Experts of a small language model.
Size: width 256, vocabulary 8192.
Experts: 32 experts in each of 14 layers, 1 pick a token.
Training: a variant of SOAP for the experts, 538M tokens, 10946 steps.
Below are experts of layer 11 (counted from 0) of a mixture-of-experts language model. Rows are named router (the router's row for the expert), up (a neuron's input weights, with its number) and show model dimensions 0-255. Each number is 128 + 24 x the weight over its row's rms, rounded and kept within 0 to 255. Numbers have three digits each.
Before each expert's rows: "comes after" lists some tokens at least twice as common just before its tokens as in all text. This comes from a sample of Wikipedia text that the model never trained on. Tokens count by the router's weight.

# expert 10
comes after: ",", " the", " in", " and", " to", " of"
router:129119096088151128128079121057149149143048102152161138124125112137115097125104115126097160133170151131096097142131131129116102116104097151097146128147169139154088121123132125112128164154136155120079142078150124154151099092108194133136110126108102133082130135164112130094139123139148109161119145088123142108104153154158143077137123132090114106140130114157132092094123117116102132137125091110125126128141145132135138115102138119145132174150145136135146124104101192128140140134118124168130119159109137116125157089105119097069105150132154144152126159165115144117110165165100138115085135144102138134102133127128110116142121104117103151131077127065133150093101121138143127141098104146133141103114137143138119166134165105091089120137158140176114145172131114084092121108120109
up0:081120143150101151167095088124196119152056178126141128164097172109129151161150113101121134150121129172115150144126093126111142098095145115097179113137105161122115140105080126137104131139141134118137141075149096146119074122091148131140148147111123096122092111110138159137139145103111123148133114154143092117137157131107080118123152125139133082153151120169128112143117165107158144112098120143119078106140101149137128128159094106182150099129167130183121117182097158100128160094144126136115134119131076169119160139175090171151108126114120120108115115131137127110172151169139155133130103143100144159087113107110134164096164107120122132111112149146129138132093134130147122124131123118158129142146119138114155150149155134148127144109111149158105100102130113119103108155140118
up1:105101087123167131121111102109092110152152155113146166127101158137116111080099130105147135139140108166093106184123161133123106118151123185080130134079098114141148129119147137152113144135126135158124116180177133098111142111087092099110126156135146169116106079088143178110130189159135130122110102114130135110071135161117107113118137129130114149133131076134081171113128144068128097096098113105162102093151147102119134103143125156170119135125127135103126106125108134139142102137121145136160130137136123124141114123080125160152150161174112136091122141092136140162119162126130110108128104139139082121105096138120122169117143143138119116126111130123104151116142134162144137132109122179095133101192165142101117102123122124120181158130144135140135135125132145128106153172169139
up2:143109117124139116170127126135151148103128150122127174154108096137124127114135116114095125153130118105096138126142130160135183146114132142171202124149113102153110117089132156089105145148158133113143182121097154159111139149100146150116105122188120130122116129129176141121100135109129117082147093121136113140130127127098131099151154158104128097131150120122153151102163089149139170127083127126126140131119168056119143107113098154144145128107141137155124133103107125111130170129119137128142092124168052132133115124113161113114164126119146153126127085107142140107117130145112128166105094103154182103132071137104136159165106093149099155150184085153156076132184098171150144122116122132084109144112108100138088108104135101125137132118140087120127123136106141138140148104127141
up3:140110092148115145159110106156107142154120080181138136111141128130144122150111130097146097138104132148120156129124130163133133153148127146090146133093109087126116124144174160130096136129117133103100140121108166124124140129153124133133153137123120131140118113133181120147192131161125120166150159126123106151133119145147103087065113168153116135131169110149133137118112132123155174148159123123117094144128116123144124127118100100191059152105128130155111162165135139133178134149141110135153133119124158151120144146119126168145172105125056119135146140119141197117109132115128094169087140144150135118121159121114133115201140146096081142122065152143142109128108122124122159135147152089108129119102133143181103101106133138133133084157157147132086114102106099134173152146101131
up4:123152141089137129187118152099122150113175111124108120153106099094173161111105130135174076114153159100101111133126135135133136080131109115107140167159110129076131163169170198139124127133140172112117116134141121140174151140146145144121120126129170139115102121140086150152117148157118144154109133151138113133141119152161161179134186108112117098131125146092132131128140118129134095113139107095098144190130133110141102111149158149087125088125164114117131150112106153130163095137123154147114114102133118110077097096157108137099116088102113093134113109134130123132157131136126109139112167171103100122101152101169133088123100100157170129135117125115127127123169154070136101105155134117152123133092161135116142180143134098127106113114088137160133124142094124143102163135144127
up5:109166102130153124113121139112159158143075114105116125116157137082122164147085114084147154118160152119174097085136155125130096146128096132105101115134147090118112112131101119148170179101111186122096146106075095173154103158123124134150103103161104111138123114123123096147130144101152132089135170133135142124140088116164131133158159127087120107141108188140102124120137099079137104101101106113152130101120113147127124120113144128149133138146089108106186144100117163113173120151111146141141142141143111090154095123160118161119131112123121146129110175132150113119116134063112104161154110103134148150102110102130161101140177096146133100129124129114148121160115111139142122141072079160105103071139096116095129137138155095137133153143155128149113139131152111152115128105129125
up6:155149140109129128168102150132137090130147128125159126103149119154128152153121057116157096142110136089110127089099173181092129121121155125083113123091135113132126118091140133096143129132093132118107081142128183141120154140148149105120151139123140133149152146110163142114108118123084119124115110097113148161153148142126098064144168141132148152118130128155162121150150115080153136124173119157137116077124092126131132113110182126133103141141149082130112119142119099111139148121155126119135151116073151125100132140098164131135089141144141106121145150130103153126139093162135102091111140111117134112058152141141101145113131098130137156136103155138153108172162112102142123132119108159072115131128095157068188101141086111147131150114100161131092138099132120080137157109148126

# expert 20
comes after: " ", "|", " |", "1", "–", "2"
router:156134133107129091113136126102157116130121107133124115133111143114124080122095145130138162130159091110121116090161116110153135096152152178141094158121162133121148096154119122158099110113110141056136134138101115106161123119083162098110113124093105135125109160157099113165159153141148150136140128131140154118156102133139166134148163116109119134104157100131133145130144137160117098087189156129150130132184125162099132159141111124132128111113146144150119078088150120177142100140150131116180164131132118111153151154066128131102137087169110143134150173158101133153070149104136132129115123117142142101119131108125113103088129143150066127104078171120168156104154141120166119124129127101131113110120125093096141117131165112151151114108112126166196115138107107124132088125114109
up0:134126142118164135106164076169154108187154158165095070155112146094108133131134149110145094102117125164143142112159118119141091122152107101119140116133145116136153137125173096122126153156109131147124137141105130139111134108135077127142108158157160085131160139141150152086125129111108159080106110150112165163080102127120151128138136103119110100144115147129101147113081140126109122124086148082093185127165114152108156148140147142118111112131144095102168122139111145102116124163131106131100154159116118147115113151139097106118129094109141186153111168120159151117098151136120116131165122137173113141150072100138169144134115075086125122169112170118154156148130108121098135124122169151135110099114117140109148172167163114140132143102128110148134157099135077111153133127141114
up1:127084143160103104128120121121117170103134140121117102122137126095129149130161093126155138161145073133107099101148172127147106123133130130140130104131112168086103145143129127064115130130126154087111107131160175094137149101070132075115115122118136113163120103120133141095121119116126126129106132095092094138109144127172153137156156130162128117172087093118131102102185154121189122128117113140124120130118116165105124114111135114107141082140141156153095113127117125173114126160118141114102129141164167136163187113117080111091126098097161102096117072157138107117149092112135121146115148113164107146159128098122102114126088160094115166116084173117137146136136150096112138131103154113122156176125122175156156092139118107101100103122149147126108093138128152121154119114128137
up2:126073136171124172136165085146137146074097158134131140122164107099105119154181101167157175104167127129162124122162095166146127174146133077122115133097112145140167123107106165138094142107108126090140107137150122131157100137151150084077106163156127141130111140147138132165132101110111117148156130128144152143126137129116134114127126123131171115110132145151135087098097087144127111150160137131135140104156097140143139139106117119089098078163126144066125122130100145153120081141124134113160134087118149122136170148125101143133130138119134140099146118161132126152101148172142103118123116145096116125124153170152147101171121111125144156132126124120146112134171134063113189151140113130118158092121109103135164145107116097143091109106132075159136133165115117140114104108124159
up3:094154095165118129161078108156106097141127115106155107137104123157111138116136136110114104108168151122153120127115126110118124103162150136058129141121125118100111105114082097106148146143105149108111137151121126140121150092139143118139099183149111104126111138066146145124120153115096127095167137105110138151116128076147137100137115117093097110124134132115166138121166134128136128119133101189115142083128122117146103144137032113135089111103115147117114162117169128149134145126143105122140165119118150158133113080161138131122120111128074141141135126148150161131108160149130140137181129128170114146176161109155120175092143143141117115129103120097117140109131212147103134115107145149134162135133134133103158125137129096162127191106153112138116139124172142175104109109130127
up4:168107131100110114176163167124131082084128118083146127115133104144142134110107159144110101140098160124171109104102146101099101143092148161095127136102092146104132130146149107129144133087100105093102169176112122105112157102133161137147182148121124156115127092093117134114127132138121151135114111141096162114146127116128140165113183123102143136119087124122144135074144111122105155163102128132131092084109099103128174121097116120149145126157115117085133134111142097131118166124157115110140130174129116094133131083151145089182128144089117179120116134176154122127131168132148147142077107092113129153134156138154116148130090132133148142157131116139170147108147167093145140131148154102167090102120155159155115084160155131109123154150162157147144138103132119126146119136128100
up5:104093153124065110137172116137156119121154179107144124155146102073109118154094157149098133112142114122121126113142110098140099103108138104143148136144133109157116101126127105170143099145134121135129166120109123125075115156138132137140133153168132130203096182157150152147182111081140129111125161163071154120164127114104153110103161157122129159150135129096088116109126122107152098104098115133096079137133132122131129123147103117155146147133069124172136089122149128137139170101138139082166164144131103147145126132137129150167097179126151157152171158091121125151107140137123161115100151124097153126141103123099136133149127138120124079125158138152147127154150139147131093145137101106123103122157162121151117130122149101139162103099120121128128122139080088129109150133124078
up6:121152127154142152087144111134110173135125149131126140132154101126103173087152130168160114128139097162152134123112197111115128121073126122126090130167119145106106151119127144155115130116130163094146142160095125118114161150182167102141087081106169154130150127122115103169123078166198105168085130123090129132120086081148122113093110152117110089126071144148113172144132133155148109134113114140114116140139145112126169157108115179193103111144126119143116087137120126114105136142127136125124131126091134117131115108118134096110116109102188141140100133101154116132107174145140138143130141158113113110085142120155115113101105115153130135144156130087117130118124114108138181121119104120106100125157116092098105115121128126091128124113133156133117163080125150107142127121183131

# expert 9
comes after: " |", "1", "3", "4", "5", "2"
router:139191111138121123110148123078129149111100138110125140147124133101125084163144134135133134134122134125111073121138142142130112131101111125148140152112135130157156132116076155127162127129112121111135124144119118178152101057120159104104072123159123145137074104137072163107134141113132124138124147137142149120100156097131136113093113126143132137106130122126135101145131143129133186120113110139100109141149156130148160125081144116157173121154149142121095152121090122160092178158107140103141153119102162083150182114139119129153143170092136166120103118140177137155131140133113101082153147149133138087145115074132129118148153128135070161156095138061112133116156168152145117133127111171071108182110153096120150137115143147122130143143122151172146132146119113114129104136111123
up0:099098106095183129138107139129081105153155137123151130151119135133164142144163103167153143113147129121088143137184133151158169131095096126147144155150078079140078135130117146150145118171100129132170161108117152125122143094158123105127126183138163130160130145148122144157123077126114082139118104134140103170117148159178107116120109128120110109170133112144171108122084182141145111135116134129158092133110148138158153125127121146133147131090133150113094098129099121100124137095117113134091167178122121124087101095135143117134128141105121118146108125143097149132121140120120099123136095093123154127146095099171159162133152145148110145123130135135165120142177096184103156135140070140097134129135141123121115153165171142107169149099145127087177134126129134124136129102149149
up1:154118123136132098180136141107158099140120157118109139087130137108071120129109120138154100117125166092137144092139102132135149146131106123119104120149110098073142125109089115126120133080138178124153119147133126129097147147092118147099136126129170114127167144136114075085134198131155128140111124132110154142121145089166121142120102144118132144126109088137129165156160129137106174118124135106153080164156130110127110095154136167108117165174139100076104169148125146135149139142080121156160091138130128111112147110136135127104095121170125160138113082121098163143159156113136132087097142100119119078124111145116115130119061090095148139129163132120130121138131176167108107185108143142150114093140143122117122136139136128134163156160131122118159132122091117112156157129172100
up2:142181136113128170145160113136156127157100127142124088189154097128143067174124129123103088108130130167136161149118130132082115171124134119104144135153145172112161124119116103145123130132131122161141110134128079141149127083146125106115156135143111130157115125156098173132140118097145084111098152123134107141170118117125119129136147125128156111109105122171090144132123124150142164106130141130163105176148180136128143127093110156161114145165107115146131126109163134091105117118132152143174115118100147094124161150129163128105113129110114137152091129099155167139136120126145115119115111183136160179129150093139092107164106131063096157086149076116154138175112136126139108157105122092057118124113131113118131172159117125137125110122132153120138115170139149104125115142089124
up3:115111132119139121132168139123123145124122072128141172111128119141118097150115146104126109097146129143095107143140102122108152139099142173076118170115160136131134168131116125109175118125121129120179137066168116127142108145116085134150104100128122108095137143086064159172152122173127116111114063114128128140137134120141091091123183109123138135145157124131132124125120124127119136128137111087119180103120128126110153144093129085134129138151115116111148135142129174122162083101090112151122113109135153153126167108131134108133117106180120153110080167101164129124151139127131150105122136128130134172114108106131144102104119108134133171113116139131097113151154150138152158155112158157148121181137163097121130146162122080148058141098119072102151115086139154147161116111167127
up4:145132164093118118101162157069168123107092163135146137159123086103109151146121160141148114148093133125128134166141122124172120142131122097148167135125161101109115110123095130155147130130140128124140160142109079139129108142131128126147127110166147153142107123122111142107107152081080127130104109109121133106136130137140170133141113162126133125121115115087142131112112158145078137164145156148125141130096145136162127111125115159076118108092143119125170138156151116075143148137114148101152099097120110161109117108144129115121155056139117153147119175132117158184090136117126150118110179115094148140128095200150142137093117141117095170120151121106097061148133100135120120131147176115158117140111089126133099112127173174147160138104130133115149151122139090158144103099158090
up5:110107105132142130138120136178138122127108139132166098138108145142122163125100082097147153192105136104122100136146086133151135123097194141105090140125086130117159133140088145142112090106149117154127171182123083144138138083127145119133121146131103134126135132168162106082130129144125137124102103119147118140121142097158102158169101153153143113084097107123127139117119096190094147119151150098127121139152151119112153122135122108106061087145160107137145134148100088121097134127125124174117144133088147118131117119108155127145147095115108122111140109132106108111120134087110153129093142114107089137115150130105133076149106130123139138141115118086172146175159159142162094123123098119147163122138121156168154148162139117115082111160085151110118175118074095129149120105147124
up6:101139102127119135135139122116092133138111103099176146087141117119133118150131140088132118126143094151094132148115101147129133189124110116107122106158170109134127130164157150144150150106161108151095134161141163144103112116166132137111086100150157162151119132151134126130158119128151149076074103155120110111110132130122121118084113166142073104132120144162149181092145108103123124150122144093100138110109189109155120129079155110140135086076116136124177148133142150120169152096158164142134143127114124132152125109141109083125146109150093126118130153120119158129156128063129177140109128121120134096143156085113090130133151068124111154119152137094131102108146125123135133130135079131077133158086140095124129108108057114159122150143134132110136130133111083098142149131108110